Weights of a small mixture-of-experts language model, trained from scratch on English Wikipedia.
Experts: 128 tanh GELU neurons an expert, a sigmoid router.
Training: a variant of SOAP for the experts, 260M tokens, 3387 steps.
Below are experts of layer 5 (counted from 0) of a mixture-of-experts language model. Rows are named router (the router's row for the expert), up (a neuron's input weights, with its number) and show model dimensions 0-127. Each number is 200 + 20 x the weight over its row's rms, rounded and kept within 0 to 999.
Before each expert's rows: "comes after" lists some tokens at least twice as common just before its tokens as in all text. This comes from a sample of Wikipedia text that the model never trained on. Tokens count by the router's weight.

# expert 73
comes after: "2", "5", "1", "0", "3", "00"
router,183,194,188,200,203,218,193,231,225,203,220,252,200,218,207,198,183,216,227,174,206,185,195,210,180,194,192,147,212,210,195,170,198,222,153,220,208,170,209,195,187,214,215,175,171,210,234,206,188,210,203,145,196,223,203,217,192,204,201,201,191,200,204,217,212,220,198,204,156,230,237,148,173,202,205,180,238,196,198,166,215,231,209,171,233,204,212,191,204,193,193,172,202,218,190,187,197,200,204,224,199,183,200,158,197,192,200,193,213,198,205,215,217,225,176,198,189,165,193,175,207,175,200,193,154,201,213,216
up0,239,166,237,194,197,171,143,212,167,199,188,183,229,213,202,177,187,222,194,137,208,202,215,191,177,170,188,191,176,237,213,188,186,224,204,190,208,178,178,224,200,224,179,185,234,189,182,203,163,208,207,171,216,201,213,195,217,222,214,205,192,242,207,219,213,225,193,212,167,201,206,200,202,215,207,180,207,178,213,187,171,212,190,191,164,170,191,181,205,213,217,190,192,184,221,190,218,210,220,192,192,180,198,187,184,221,203,200,207,200,211,179,168,223,176,195,216,189,243,216,196,180,217,205,177,194,168,230
up1,207,171,236,164,200,181,200,210,178,202,220,196,205,220,210,187,208,211,200,140,172,187,189,189,177,174,151,187,214,191,153,227,212,201,194,222,150,198,210,191,224,212,194,207,188,200,232,188,191,226,201,177,178,228,243,232,195,236,202,205,208,177,204,224,202,207,227,208,203,178,205,204,213,206,198,187,172,211,194,190,187,217,228,203,197,183,201,168,222,210,187,187,234,217,200,172,224,207,167,171,198,183,198,193,220,179,197,220,198,212,177,197,196,218,183,248,204,189,162,172,173,191,213,212,202,194,200,178
up2,240,191,219,213,218,175,185,213,198,245,201,205,201,222,218,219,229,199,227,182,223,210,189,197,183,216,229,209,218,188,201,214,158,205,208,208,202,176,195,211,191,204,246,215,211,198,162,171,187,213,180,209,184,193,227,203,210,167,198,192,214,191,202,190,205,190,197,210,228,232,205,178,219,202,210,204,210,182,191,203,213,203,203,190,171,218,215,175,202,181,209,187,217,173,170,197,203,164,191,207,199,189,224,182,230,184,146,161,248,179,218,209,204,196,155,201,218,222,197,131,198,209,207,183,200,171,210,192
up3,209,192,166,215,177,185,185,187,192,206,190,237,178,190,216,224,199,186,177,230,191,209,198,206,192,231,207,156,190,241,186,204,213,215,169,195,192,196,205,204,189,170,160,211,202,192,212,234,232,197,251,166,194,224,200,187,193,189,191,205,196,188,201,216,228,196,218,215,181,210,184,158,220,214,209,175,189,207,190,220,167,186,195,192,232,220,178,159,216,166,209,198,186,192,216,213,173,213,193,194,233,181,209,208,162,203,218,186,237,163,218,181,195,196,201,209,186,171,172,220,206,193,173,213,163,206,164,203
up4,205,191,189,187,215,195,227,228,202,212,201,222,175,202,226,201,182,209,188,188,212,158,236,188,199,164,216,185,166,188,164,181,198,230,181,169,190,175,195,223,172,218,217,163,204,193,208,186,191,190,227,209,213,199,190,192,160,202,211,185,191,233,191,200,212,210,236,178,173,221,212,184,168,235,204,191,200,202,212,170,232,194,201,197,221,204,202,193,214,203,189,161,207,187,193,170,191,178,192,239,176,218,170,201,222,175,183,242,220,169,209,188,175,250,213,205,206,201,187,202,217,189,238,218,164,198,194,204
up5,188,189,177,186,202,198,212,206,220,197,194,239,183,211,195,203,213,221,184,220,201,201,202,199,207,204,183,131,210,190,215,191,192,225,186,241,176,181,216,181,202,211,197,194,222,167,177,198,165,204,201,198,222,178,214,203,159,190,178,189,173,203,192,187,203,214,214,150,217,191,215,187,186,190,196,216,249,231,200,185,176,204,231,181,175,220,193,207,206,187,170,201,145,192,210,203,221,234,186,216,218,174,212,209,218,198,218,169,203,202,218,225,206,215,202,190,223,169,155,181,210,166,182,223,199,219,182,226
up6,186,195,186,221,214,193,164,213,202,238,202,201,217,200,215,220,184,193,218,218,195,171,182,169,198,182,186,201,206,230,174,182,203,226,169,189,185,189,180,253,216,201,194,181,230,216,190,190,178,191,170,198,187,213,226,266,211,200,196,185,171,159,197,207,185,241,187,202,176,170,227,202,194,189,200,174,215,236,229,176,173,206,194,186,232,191,184,210,209,195,171,194,204,192,180,206,213,223,198,218,192,174,156,204,222,193,192,209,187,210,217,234,206,205,182,194,192,194,221,168,196,233,203,194,231,225,215,224
up7,179,194,223,165,186,187,213,194,209,213,203,239,217,203,197,175,170,208,207,185,198,188,197,210,217,201,222,153,210,197,178,179,235,209,182,227,212,167,193,197,207,201,185,190,186,197,199,185,188,231,210,200,201,234,202,197,164,191,221,207,195,205,216,237,183,217,226,195,183,193,207,192,174,190,193,215,178,173,180,171,249,182,157,196,204,164,215,192,194,172,199,200,215,231,204,167,237,200,190,234,214,212,174,206,202,182,152,199,211,212,198,216,201,246,197,190,199,193,193,168,204,212,213,180,159,201,206,253
up8,180,192,204,211,212,203,245,218,168,225,211,221,205,215,173,201,160,218,213,242,206,163,197,161,241,199,206,180,214,233,220,173,192,198,213,185,192,200,203,207,187,223,225,182,216,203,172,189,235,203,259,211,235,171,201,192,194,206,201,203,210,177,228,161,183,189,158,190,191,209,236,187,199,199,181,202,200,203,177,179,185,187,216,184,181,182,209,216,195,209,223,212,206,223,206,186,206,230,193,185,209,150,218,210,205,210,205,217,209,226,168,189,215,219,187,179,191,178,210,186,197,202,201,177,220,235,191,177
up9,165,158,205,200,193,186,174,185,230,188,249,218,214,220,184,216,197,209,204,182,172,190,181,175,194,219,208,184,213,214,167,213,203,183,154,194,221,162,195,245,204,198,182,232,220,200,198,237,195,202,196,187,231,219,220,191,166,191,182,184,215,187,187,195,190,185,204,224,190,191,212,196,203,218,182,171,170,204,197,169,182,198,233,190,228,228,190,183,228,170,181,202,209,207,216,170,192,194,194,195,202,211,212,217,185,189,203,179,217,189,213,168,234,197,217,234,223,175,226,205,183,208,173,212,239,178,180,232
up10,170,218,200,187,192,226,205,205,229,220,193,210,223,220,221,186,198,190,200,159,236,178,185,203,197,179,162,187,207,214,197,214,198,170,198,194,217,175,185,216,182,177,223,162,210,212,222,198,158,227,240,154,194,190,193,211,166,201,201,169,194,185,230,214,187,199,216,186,196,197,199,184,207,173,219,179,222,218,157,193,207,165,185,206,217,190,213,212,202,228,189,193,195,210,190,216,224,209,223,187,154,224,203,183,196,212,197,213,206,197,216,220,195,233,183,187,141,200,198,199,189,184,170,191,224,243,190,181
up11,205,226,223,187,217,215,178,239,205,209,196,213,182,199,217,208,199,197,220,205,206,192,232,199,196,215,214,136,228,206,214,148,150,208,189,234,211,204,177,201,193,216,181,209,180,202,211,229,204,177,195,184,201,181,192,216,195,201,198,180,191,210,208,193,218,206,186,216,177,168,224,164,199,177,202,191,229,197,212,227,200,204,212,194,224,182,227,192,249,210,215,218,218,215,194,207,200,178,242,196,161,172,239,195,199,235,192,198,177,225,194,168,188,218,181,192,206,192,222,205,220,195,180,179,169,168,178,226
up12,223,215,193,179,208,198,189,243,230,205,192,190,185,219,174,201,147,237,209,189,177,219,183,227,199,181,206,171,199,179,203,164,183,205,174,202,217,159,199,191,194,239,185,207,191,204,175,226,195,249,237,197,224,199,206,203,197,213,190,191,199,193,178,188,220,173,201,186,218,161,219,196,223,185,206,219,215,220,217,231,172,154,200,214,188,189,180,176,216,201,193,186,199,205,229,219,164,197,200,199,232,204,225,206,217,186,206,224,224,205,169,205,225,171,187,185,199,217,193,217,209,237,190,179,187,197,216,235
up13,236,183,190,210,160,219,202,223,203,195,206,173,162,170,188,218,207,212,224,190,236,201,193,206,208,192,205,185,150,263,200,188,206,213,201,227,226,182,205,202,166,195,202,185,185,205,215,187,191,199,196,188,208,188,167,230,189,191,223,221,187,216,183,236,245,238,219,201,178,212,200,215,187,214,193,218,174,189,190,203,242,215,186,197,214,211,234,204,221,204,211,174,217,196,216,183,145,197,198,195,170,197,210,205,186,215,227,216,220,192,198,211,207,198,201,164,200,186,201,188,189,146,193,211,172,187,199,183
up14,198,204,168,196,195,210,236,227,208,189,233,250,196,220,236,226,158,206,211,177,192,216,169,195,203,215,182,177,239,172,206,186,206,173,179,200,229,225,184,202,211,210,201,216,188,198,190,217,214,203,187,202,204,193,185,193,200,194,242,205,165,213,208,221,207,218,180,234,187,214,264,209,183,198,173,166,206,202,182,191,163,197,180,213,210,196,179,211,195,218,178,188,203,198,181,229,207,211,211,238,225,234,200,203,205,190,206,191,211,184,206,203,226,218,190,237,199,202,205,213,172,170,231,217,158,190,193,221
up15,210,196,195,168,180,212,197,238,214,204,182,202,221,178,167,179,212,181,203,185,224,195,190,199,204,191,180,182,185,195,217,211,205,204,165,202,211,201,208,190,200,223,215,178,165,222,160,189,176,216,193,212,241,191,184,189,202,214,223,187,189,261,196,215,224,204,189,193,151,235,209,210,162,203,203,195,234,202,167,173,222,203,162,212,212,207,195,202,212,223,178,188,185,232,195,206,212,241,172,211,165,191,234,218,200,189,196,188,200,208,205,250,229,218,201,182,196,200,178,160,217,184,180,199,189,220,184,194
up16,228,189,214,192,185,201,219,202,216,200,187,202,161,189,230,222,235,230,212,175,207,191,195,191,200,213,186,145,202,225,161,202,185,175,176,256,182,165,218,175,160,222,203,203,187,202,214,200,204,206,195,194,201,206,224,228,210,220,177,188,233,202,236,223,169,195,217,190,177,221,200,221,201,172,177,203,211,214,224,180,166,191,173,195,199,179,204,207,182,183,257,205,233,220,204,189,183,175,187,204,218,197,189,195,203,211,204,224,224,191,188,190,180,177,210,200,214,167,208,199,208,170,207,170,190,199,191,235

# expert 72
comes after: " the", " a", " and", " to", " his", "'s"
router,173,184,212,206,225,177,205,230,199,215,184,212,171,219,199,173,199,207,196,212,173,201,182,190,205,202,207,191,237,169,194,148,178,207,184,213,217,186,187,198,181,190,211,199,221,200,200,212,178,180,188,176,214,222,132,220,187,196,192,206,194,157,190,202,228,210,190,189,180,221,213,181,234,205,200,182,216,230,196,195,223,218,207,161,264,194,230,191,197,190,177,161,238,216,179,185,195,238,210,213,192,194,206,207,211,198,194,226,207,195,170,212,191,229,189,161,187,199,172,213,188,213,177,207,182,204,208,219
up0,211,194,264,168,179,201,224,225,194,217,177,191,245,210,191,159,197,187,227,186,173,231,200,214,243,220,160,201,184,194,161,198,210,190,184,207,241,179,188,232,213,234,233,202,189,193,190,187,203,225,195,217,192,194,206,241,191,186,206,215,220,206,192,208,186,242,205,172,202,216,159,193,213,185,197,192,181,183,196,202,210,175,214,229,184,198,200,155,201,193,228,203,158,196,186,210,210,211,170,219,198,210,208,202,203,171,190,219,196,212,211,185,197,204,190,221,191,208,227,212,162,201,211,201,194,212,227,201
up1,169,163,213,202,192,190,210,206,212,174,217,217,243,195,209,229,214,196,209,167,203,167,201,178,225,191,248,228,208,187,204,196,177,203,173,219,212,199,239,193,184,180,192,182,245,177,197,210,208,178,150,198,179,192,176,206,216,210,196,195,182,174,218,210,196,180,185,181,172,195,242,202,203,211,206,234,187,226,212,202,194,223,217,220,235,190,209,193,172,204,197,200,240,177,181,193,221,204,174,194,234,206,192,187,191,206,195,183,225,148,168,222,206,198,198,238,219,217,202,218,189,185,178,175,209,184,218,205
up2,180,202,182,194,204,160,211,209,235,213,208,192,198,221,169,212,180,211,187,183,172,224,204,215,188,232,186,154,223,216,215,193,196,201,181,210,191,197,198,223,188,218,141,210,226,204,239,193,191,208,237,186,218,198,192,186,183,206,202,191,220,219,174,214,157,204,162,209,195,193,205,207,172,177,194,208,232,216,209,191,189,172,184,202,221,204,216,189,206,188,157,197,188,173,203,165,210,180,198,205,190,193,227,199,206,221,203,201,167,241,177,201,158,201,219,187,205,183,227,256,212,196,171,208,179,226,202,213
up3,192,210,220,209,236,175,187,212,198,189,207,202,202,202,185,196,222,185,173,191,206,202,198,185,214,171,204,202,205,190,195,203,208,197,197,234,201,202,170,227,204,173,174,235,249,199,250,216,195,131,212,205,214,210,209,210,219,220,210,177,202,192,179,198,204,215,198,204,169,182,209,203,208,183,221,226,260,205,205,228,225,208,187,190,179,199,217,223,246,187,203,227,210,208,199,182,163,213,209,191,183,195,242,194,189,212,202,217,214,163,233,197,213,207,214,189,228,168,204,196,213,232,175,196,206,205,208,249
up4,195,204,187,195,183,176,207,238,204,223,187,205,167,203,177,184,199,185,173,202,196,184,197,221,219,215,205,172,218,197,197,204,205,211,142,201,209,203,141,214,216,198,192,196,184,206,198,214,164,207,182,176,214,157,238,222,243,163,199,166,205,186,211,216,170,207,193,179,184,203,194,201,224,214,207,181,183,195,210,246,188,190,204,182,194,200,214,224,212,201,229,240,227,202,228,204,232,206,194,188,191,210,223,191,187,218,194,216,230,227,191,201,185,177,165,177,207,192,194,211,181,170,172,233,218,181,166,217
up5,198,186,172,191,215,169,226,188,204,212,170,194,208,196,211,189,233,176,193,205,221,196,191,224,202,247,194,168,238,177,190,215,218,201,175,191,217,219,206,201,212,186,190,189,187,178,193,213,211,175,194,213,207,167,197,185,217,209,184,203,186,167,217,239,201,228,226,173,214,190,183,214,187,199,205,237,192,184,163,184,229,184,208,209,171,168,204,196,201,221,193,199,238,170,203,194,218,171,193,227,187,219,206,180,214,169,173,219,207,178,202,188,183,201,185,210,170,223,209,263,190,146,192,208,194,233,185,208
up6,179,188,187,194,218,189,232,208,223,213,197,192,218,235,227,209,177,216,166,222,196,191,174,215,181,203,214,227,236,170,183,189,193,192,193,209,181,223,220,175,192,226,198,187,224,205,202,235,224,175,149,220,190,180,165,229,215,208,231,206,222,169,182,226,184,186,163,180,191,197,226,209,205,223,212,209,226,217,215,201,256,155,180,210,200,195,154,198,228,199,177,219,189,187,178,197,202,207,184,205,216,210,218,201,200,240,185,208,214,190,161,215,184,187,195,195,214,203,205,229,189,200,227,204,203,196,185,195
up7,186,217,234,178,185,229,243,179,181,181,204,195,201,222,217,175,167,173,191,215,200,227,186,185,221,197,214,202,215,174,189,178,250,187,166,200,195,220,183,210,182,216,197,230,230,210,221,199,166,163,174,185,196,208,205,207,189,182,153,211,180,179,256,221,200,187,191,183,179,183,210,195,219,226,213,224,214,190,192,178,206,180,220,233,229,211,216,194,182,194,201,197,216,207,182,199,189,241,178,217,171,204,195,198,218,208,181,203,201,194,231,182,227,238,210,177,184,220,189,201,226,169,204,194,196,208,180,214
up8,160,192,215,188,186,234,209,215,206,225,202,158,204,195,223,206,205,205,206,218,207,224,187,191,196,160,225,186,190,179,171,214,182,203,202,204,203,208,210,162,177,203,213,213,222,168,198,244,145,194,184,231,203,234,192,218,208,193,203,202,186,195,182,187,223,169,221,182,167,199,191,183,207,186,184,189,244,232,200,170,212,191,191,236,241,225,210,224,195,199,168,213,240,186,216,160,207,201,171,213,196,227,230,211,202,205,212,217,232,179,210,223,181,193,183,180,209,204,185,209,205,202,200,198,219,195,172,185
up9,158,210,209,200,191,175,229,186,203,187,198,216,219,211,208,190,217,254,165,192,226,186,196,174,189,235,196,185,185,213,185,205,189,191,194,212,212,196,196,183,195,203,200,203,236,229,220,192,176,204,215,186,169,190,181,208,208,245,182,194,155,204,186,167,220,221,209,215,212,177,247,212,198,159,207,196,198,239,200,236,193,194,206,157,214,160,207,166,207,186,196,169,214,196,193,234,177,219,199,224,208,185,219,187,209,144,189,209,217,207,203,185,156,209,192,188,196,199,185,225,187,199,210,202,194,192,201,195
up10,182,220,167,210,222,188,208,209,255,188,157,183,193,199,215,168,204,229,199,229,213,219,225,177,210,227,173,201,167,182,162,223,198,213,208,224,158,241,201,197,206,229,206,204,196,171,203,211,210,195,218,194,167,199,180,199,208,252,204,227,190,191,185,238,186,189,194,206,152,181,197,185,203,183,226,217,196,223,197,204,231,221,219,175,187,198,199,186,184,155,205,200,205,227,172,191,209,204,195,191,209,186,193,229,164,210,170,201,216,196,157,198,186,213,186,181,195,195,195,206,212,205,193,179,180,220,213,188
up11,195,190,193,219,211,203,216,184,214,213,177,204,177,212,172,191,200,210,188,223,187,191,205,177,193,209,192,187,197,161,204,226,151,189,191,235,218,228,188,180,216,218,220,206,217,174,194,216,188,185,237,196,145,185,221,182,189,213,219,229,194,197,182,199,203,209,253,183,202,183,212,183,198,206,227,197,233,215,201,184,180,204,225,178,233,193,179,151,219,156,189,206,197,198,222,175,211,211,176,197,178,210,216,203,214,213,177,239,212,251,188,181,205,197,195,168,176,198,188,217,206,181,231,189,194,223,225,221
up12,218,159,199,198,204,167,227,207,213,184,175,204,171,178,197,198,195,173,215,219,203,245,218,162,214,190,191,188,197,224,198,214,202,183,186,193,164,192,192,226,164,217,192,206,229,197,203,214,194,212,201,193,190,209,185,198,179,198,175,195,220,203,210,216,190,159,201,217,165,200,183,193,190,180,249,172,215,209,180,187,208,198,170,201,195,191,235,185,235,187,191,167,178,197,201,210,201,204,174,235,208,180,182,187,211,180,194,211,227,179,198,210,188,198,178,165,179,239,143,227,217,218,174,223,178,233,191,227
up13,184,177,166,193,230,179,223,214,220,199,197,161,225,208,216,200,205,216,216,201,220,210,210,189,169,205,212,181,214,154,184,199,184,208,181,212,213,211,175,239,197,215,201,217,203,198,203,226,163,212,203,226,185,220,210,207,191,219,214,190,245,197,168,217,202,165,219,198,207,230,207,174,208,198,214,162,195,180,212,189,181,189,195,165,238,180,181,218,198,200,202,181,175,238,191,243,209,236,193,209,200,198,234,226,214,186,205,188,161,229,187,166,185,205,217,177,207,172,218,174,182,197,178,194,195,214,193,161
up14,181,234,208,181,213,188,201,220,241,245,184,167,246,180,220,166,161,196,224,189,207,192,218,214,226,195,233,219,197,166,178,179,183,198,225,227,214,195,208,170,201,227,173,205,206,185,222,200,223,188,207,196,201,200,183,208,182,159,200,216,206,226,188,174,195,214,208,199,188,201,185,175,188,186,214,202,193,205,179,207,253,191,207,213,212,166,188,169,226,203,209,195,212,213,183,199,182,163,189,146,201,191,179,163,181,224,196,172,222,206,193,216,176,181,196,208,208,215,209,198,212,222,191,179,222,195,176,218
up15,197,238,213,245,221,168,212,209,169,218,239,205,218,199,187,187,199,164,181,192,193,161,213,214,236,214,184,228,187,149,208,182,205,199,194,163,200,189,195,206,226,209,197,178,185,191,214,175,191,165,229,184,184,180,191,195,202,215,199,217,230,188,237,219,188,220,188,200,174,190,192,177,163,181,216,227,238,195,183,215,207,208,198,223,246,171,191,233,205,212,196,198,227,196,156,179,184,192,196,193,173,205,213,219,194,205,184,210,188,173,172,213,206,184,226,200,218,191,199,201,189,221,193,181,229,212,175,204
up16,180,201,186,223,200,169,217,253,182,204,230,176,222,188,199,174,188,220,210,206,197,180,228,197,193,204,182,208,231,177,181,198,199,189,157,205,201,201,172,205,181,152,195,210,223,187,247,241,191,205,167,240,212,223,167,179,208,194,211,205,182,188,193,207,231,195,214,196,199,225,161,209,193,194,190,211,186,223,186,176,212,166,202,224,190,167,201,197,180,206,166,172,211,192,214,204,207,228,193,185,188,190,220,217,209,185,213,235,213,189,194,178,185,258,208,196,200,194,195,186,175,205,205,191,165,215,168,200

# expert 63
comes after: "\n", "|---|---", "|---|---|---|---", " No", " N", " v"
router,158,196,172,221,223,199,195,212,212,176,181,227,226,231,188,206,187,183,202,186,184,200,184,205,169,174,196,173,224,189,189,166,191,217,180,240,239,176,229,181,164,188,206,186,165,188,213,232,184,198,168,192,204,219,180,203,227,178,180,209,212,207,224,202,219,220,161,214,176,231,207,165,175,186,235,178,219,199,179,186,192,243,216,182,226,193,226,176,181,181,202,180,211,217,214,188,174,192,201,225,182,176,216,173,213,200,220,209,218,195,186,214,188,190,212,192,219,205,226,196,184,191,227,228,190,221,200,215
up0,172,185,171,187,238,201,217,219,203,202,166,229,180,204,183,164,203,179,160,186,179,169,205,209,206,169,210,186,205,186,193,237,182,205,170,212,174,182,226,214,185,228,174,205,196,195,198,190,188,223,180,187,188,201,205,184,180,203,212,245,213,206,171,216,210,189,203,194,238,194,227,206,196,188,222,190,200,198,193,207,205,199,208,188,205,213,165,194,226,196,229,225,177,225,226,219,192,201,230,187,165,205,212,197,206,177,196,168,166,217,193,236,197,228,178,210,225,179,189,181,158,219,248,198,224,197,234,217
up1,213,200,200,231,185,200,199,233,187,147,161,207,197,207,206,176,226,164,200,200,197,191,154,215,167,198,174,181,178,189,212,200,185,211,186,196,170,189,207,240,166,214,189,166,199,191,212,185,209,193,213,210,202,228,156,194,221,217,202,201,191,206,231,200,194,237,215,199,234,202,216,213,200,181,190,216,241,195,191,185,157,213,176,204,156,221,185,199,184,167,189,228,240,212,203,215,216,171,169,200,207,188,181,187,207,217,214,184,222,176,202,227,208,201,201,185,193,174,242,226,192,212,197,193,197,201,212,178
up2,211,224,158,207,230,198,202,210,215,210,208,203,177,235,193,196,213,241,197,199,201,196,210,203,200,164,198,188,188,179,203,180,196,198,197,170,216,150,211,187,201,202,218,209,174,178,203,177,173,203,180,195,220,192,201,230,226,205,164,197,210,171,169,178,222,177,201,189,203,170,166,195,180,167,200,203,189,213,203,214,216,188,182,213,259,190,162,195,200,208,197,209,187,199,208,188,224,180,180,162,211,179,219,198,191,230,196,225,136,209,197,201,176,202,203,241,213,211,207,219,166,192,213,227,182,216,191,233
up3,169,224,192,243,217,202,217,210,194,192,215,219,212,227,188,202,203,176,138,191,222,192,195,199,204,207,203,205,190,203,196,199,190,223,155,196,202,191,183,167,220,213,184,194,210,190,185,205,195,222,206,200,182,205,222,190,229,223,180,205,221,205,241,199,176,209,221,207,185,195,197,192,180,232,212,186,239,218,198,166,174,173,215,192,201,173,204,175,193,198,179,186,220,178,197,229,198,154,179,163,193,145,233,201,198,224,195,206,177,170,170,193,234,209,181,191,198,192,226,213,179,225,204,210,209,192,245,179
up4,204,188,202,190,207,222,227,205,183,194,228,227,195,232,177,207,187,208,206,222,172,200,207,202,195,215,193,199,192,163,187,172,186,204,198,254,207,187,191,216,198,178,242,144,220,226,182,204,192,216,184,232,204,226,187,201,177,204,171,202,217,206,182,185,200,201,195,179,194,202,199,179,177,175,188,209,237,186,217,185,210,210,203,177,190,164,213,192,195,197,180,166,187,164,244,180,180,242,220,228,202,167,237,182,200,181,173,194,218,218,193,196,219,197,178,154,185,190,190,164,198,205,214,230,198,199,229,190
up5,204,183,208,230,199,228,202,206,176,163,195,234,202,241,173,189,208,213,218,185,188,174,198,206,199,189,200,204,202,202,199,213,205,200,192,162,161,193,208,191,189,211,188,201,197,232,210,217,184,174,201,183,231,225,176,200,207,228,187,177,223,213,185,224,224,184,206,184,239,199,222,160,199,233,196,182,197,188,214,193,210,211,213,179,178,219,239,204,228,180,220,212,178,190,204,225,203,208,188,239,183,188,188,180,226,188,164,165,208,239,226,217,240,179,204,208,179,216,170,167,196,155,218,203,195,200,231,176
up6,161,200,160,184,189,187,210,213,213,182,188,185,219,202,224,212,224,212,162,176,185,172,200,183,196,190,195,217,188,160,172,198,227,197,203,218,184,204,195,196,204,176,201,184,178,225,184,257,149,204,198,198,182,184,185,242,219,198,213,254,175,201,215,229,203,189,200,191,182,203,198,210,198,202,199,192,212,196,199,197,222,181,221,186,231,192,225,170,215,225,187,197,186,224,193,192,227,194,209,200,192,201,205,165,230,217,227,157,203,185,194,192,165,215,182,211,168,185,187,153,220,225,211,208,223,219,185,181
up7,197,213,180,201,167,243,224,194,210,216,209,214,206,223,180,161,227,174,171,187,190,237,217,190,200,203,240,183,188,194,202,179,203,196,205,195,213,188,214,241,172,184,194,167,191,191,199,212,202,224,201,170,212,191,204,218,189,167,214,193,169,211,180,192,193,237,192,204,193,194,240,202,186,192,247,177,221,210,205,188,221,216,185,205,267,205,200,178,202,209,217,166,203,191,182,200,186,232,202,222,203,197,157,164,221,180,181,210,181,199,217,192,193,209,193,192,214,147,181,236,186,195,213,192,202,216,183,205
up8,212,190,199,211,212,171,195,211,199,200,195,225,214,186,173,180,219,202,192,179,206,230,208,187,214,207,206,198,200,197,204,220,193,188,188,191,207,194,226,191,185,203,163,200,228,177,215,193,172,206,199,208,225,240,255,207,233,206,178,221,183,218,212,210,194,175,156,216,198,231,174,240,203,174,236,206,191,193,204,178,204,208,211,197,185,204,233,170,190,160,222,223,261,214,177,227,167,225,206,199,202,180,186,184,196,160,221,198,197,195,192,199,170,235,215,208,188,213,194,196,209,207,154,188,160,193,224,194
up9,202,191,160,243,244,188,186,203,219,194,181,232,209,221,213,191,203,186,210,215,219,196,206,220,212,143,208,200,227,182,203,171,205,205,171,228,215,173,241,209,203,232,193,188,206,211,183,237,219,205,214,189,196,205,218,215,174,153,178,202,225,195,195,224,201,181,197,196,191,178,230,208,204,189,187,192,228,206,185,177,188,191,188,177,208,214,164,195,234,182,203,207,202,155,177,218,226,183,203,220,177,216,209,189,224,170,232,162,194,170,182,177,226,197,197,177,214,194,203,206,215,227,220,213,170,204,204,187
up10,153,185,177,200,211,178,190,200,242,170,211,159,212,204,194,213,178,166,176,209,186,202,179,194,219,199,176,190,196,212,211,232,152,216,222,195,215,207,220,187,182,191,208,229,190,218,211,188,180,180,196,194,229,206,212,192,208,209,196,219,194,176,199,202,172,193,173,197,217,182,185,191,189,207,253,183,194,194,166,216,223,199,201,178,225,167,211,199,214,208,190,218,205,220,200,196,213,218,209,222,201,163,188,194,189,200,207,160,206,219,189,194,261,180,201,160,228,178,211,210,144,208,235,194,215,198,213,196
up11,200,226,174,232,238,194,214,193,212,197,218,211,217,235,209,200,190,210,216,201,223,180,191,224,172,185,245,180,215,228,199,197,188,233,186,231,197,216,169,207,193,211,196,175,201,188,225,196,176,173,199,207,220,188,184,190,176,219,176,215,197,238,195,211,221,221,216,198,208,203,240,191,182,211,208,214,221,181,175,186,158,191,189,238,199,215,208,186,204,191,200,192,219,185,211,261,196,197,188,224,189,194,187,211,156,236,195,210,189,168,183,206,213,234,199,215,229,195,231,197,168,229,202,212,221,208,159,180
up12,216,171,217,215,219,198,220,169,196,181,186,217,188,217,234,189,204,187,226,217,217,196,195,187,175,197,187,197,186,220,198,187,202,211,152,187,189,186,219,189,199,212,217,185,220,193,230,203,190,216,174,200,204,189,215,225,209,204,204,210,219,189,210,139,184,202,173,221,223,213,178,186,181,215,216,193,222,216,165,186,174,187,208,188,196,220,180,171,204,160,149,191,222,175,222,178,207,198,205,190,162,188,177,226,208,223,233,222,206,165,218,155,194,186,203,243,209,196,205,221,199,148,189,193,198,198,174,187
up13,225,225,226,206,223,212,191,199,201,206,189,170,184,210,212,187,255,211,199,211,199,153,207,204,158,184,217,207,225,221,190,194,193,219,178,201,211,174,188,212,176,152,199,175,189,217,219,190,186,217,216,180,216,176,184,195,213,204,196,193,221,170,175,204,181,176,224,234,191,180,225,237,189,187,209,181,213,206,161,237,171,206,184,172,207,215,239,165,201,204,186,179,212,191,185,206,189,180,205,190,237,205,229,188,194,188,201,191,211,254,184,189,198,177,208,203,197,234,218,201,204,210,178,185,231,214,191,230
up14,194,190,217,218,210,202,200,230,196,177,183,237,245,224,193,214,226,159,186,203,176,215,180,139,182,183,214,201,203,230,205,218,187,178,186,209,201,162,216,198,194,217,201,186,223,200,211,224,175,220,198,166,209,171,213,174,211,181,241,199,207,223,188,177,164,191,198,159,245,202,195,187,183,184,225,201,234,200,181,176,187,208,186,218,206,199,186,224,190,185,161,202,204,195,164,217,219,198,202,183,204,187,221,189,205,200,207,215,190,202,214,234,193,217,189,232,214,193,197,178,196,208,242,176,204,172,227,196
up15,195,212,187,226,220,186,226,189,196,212,197,162,161,201,212,208,186,160,173,172,195,190,177,198,193,224,184,183,191,186,208,184,183,235,161,203,175,190,217,200,179,171,214,220,184,208,186,230,243,197,193,218,223,157,188,205,179,231,187,179,209,203,205,221,177,197,206,228,184,216,211,182,194,247,211,210,215,168,190,169,203,196,168,188,184,224,202,167,198,177,184,212,184,223,190,186,209,195,186,202,190,187,201,161,191,187,244,189,208,146,167,192,221,167,196,200,208,171,185,186,199,220,213,183,207,200,180,191
up16,201,241,225,220,211,207,242,185,201,201,206,183,176,236,216,231,221,197,197,202,175,188,186,233,164,178,211,180,209,217,193,205,177,211,191,216,194,211,184,213,172,219,221,198,198,181,208,187,163,187,199,219,225,160,188,197,167,203,198,213,166,186,187,172,195,214,196,235,183,180,198,193,193,188,174,203,206,214,209,204,169,204,211,171,199,221,233,217,243,178,202,220,190,180,211,193,197,187,204,215,185,198,183,200,209,200,186,217,239,220,200,227,212,199,196,202,157,211,235,214,190,180,203,215,221,244,241,146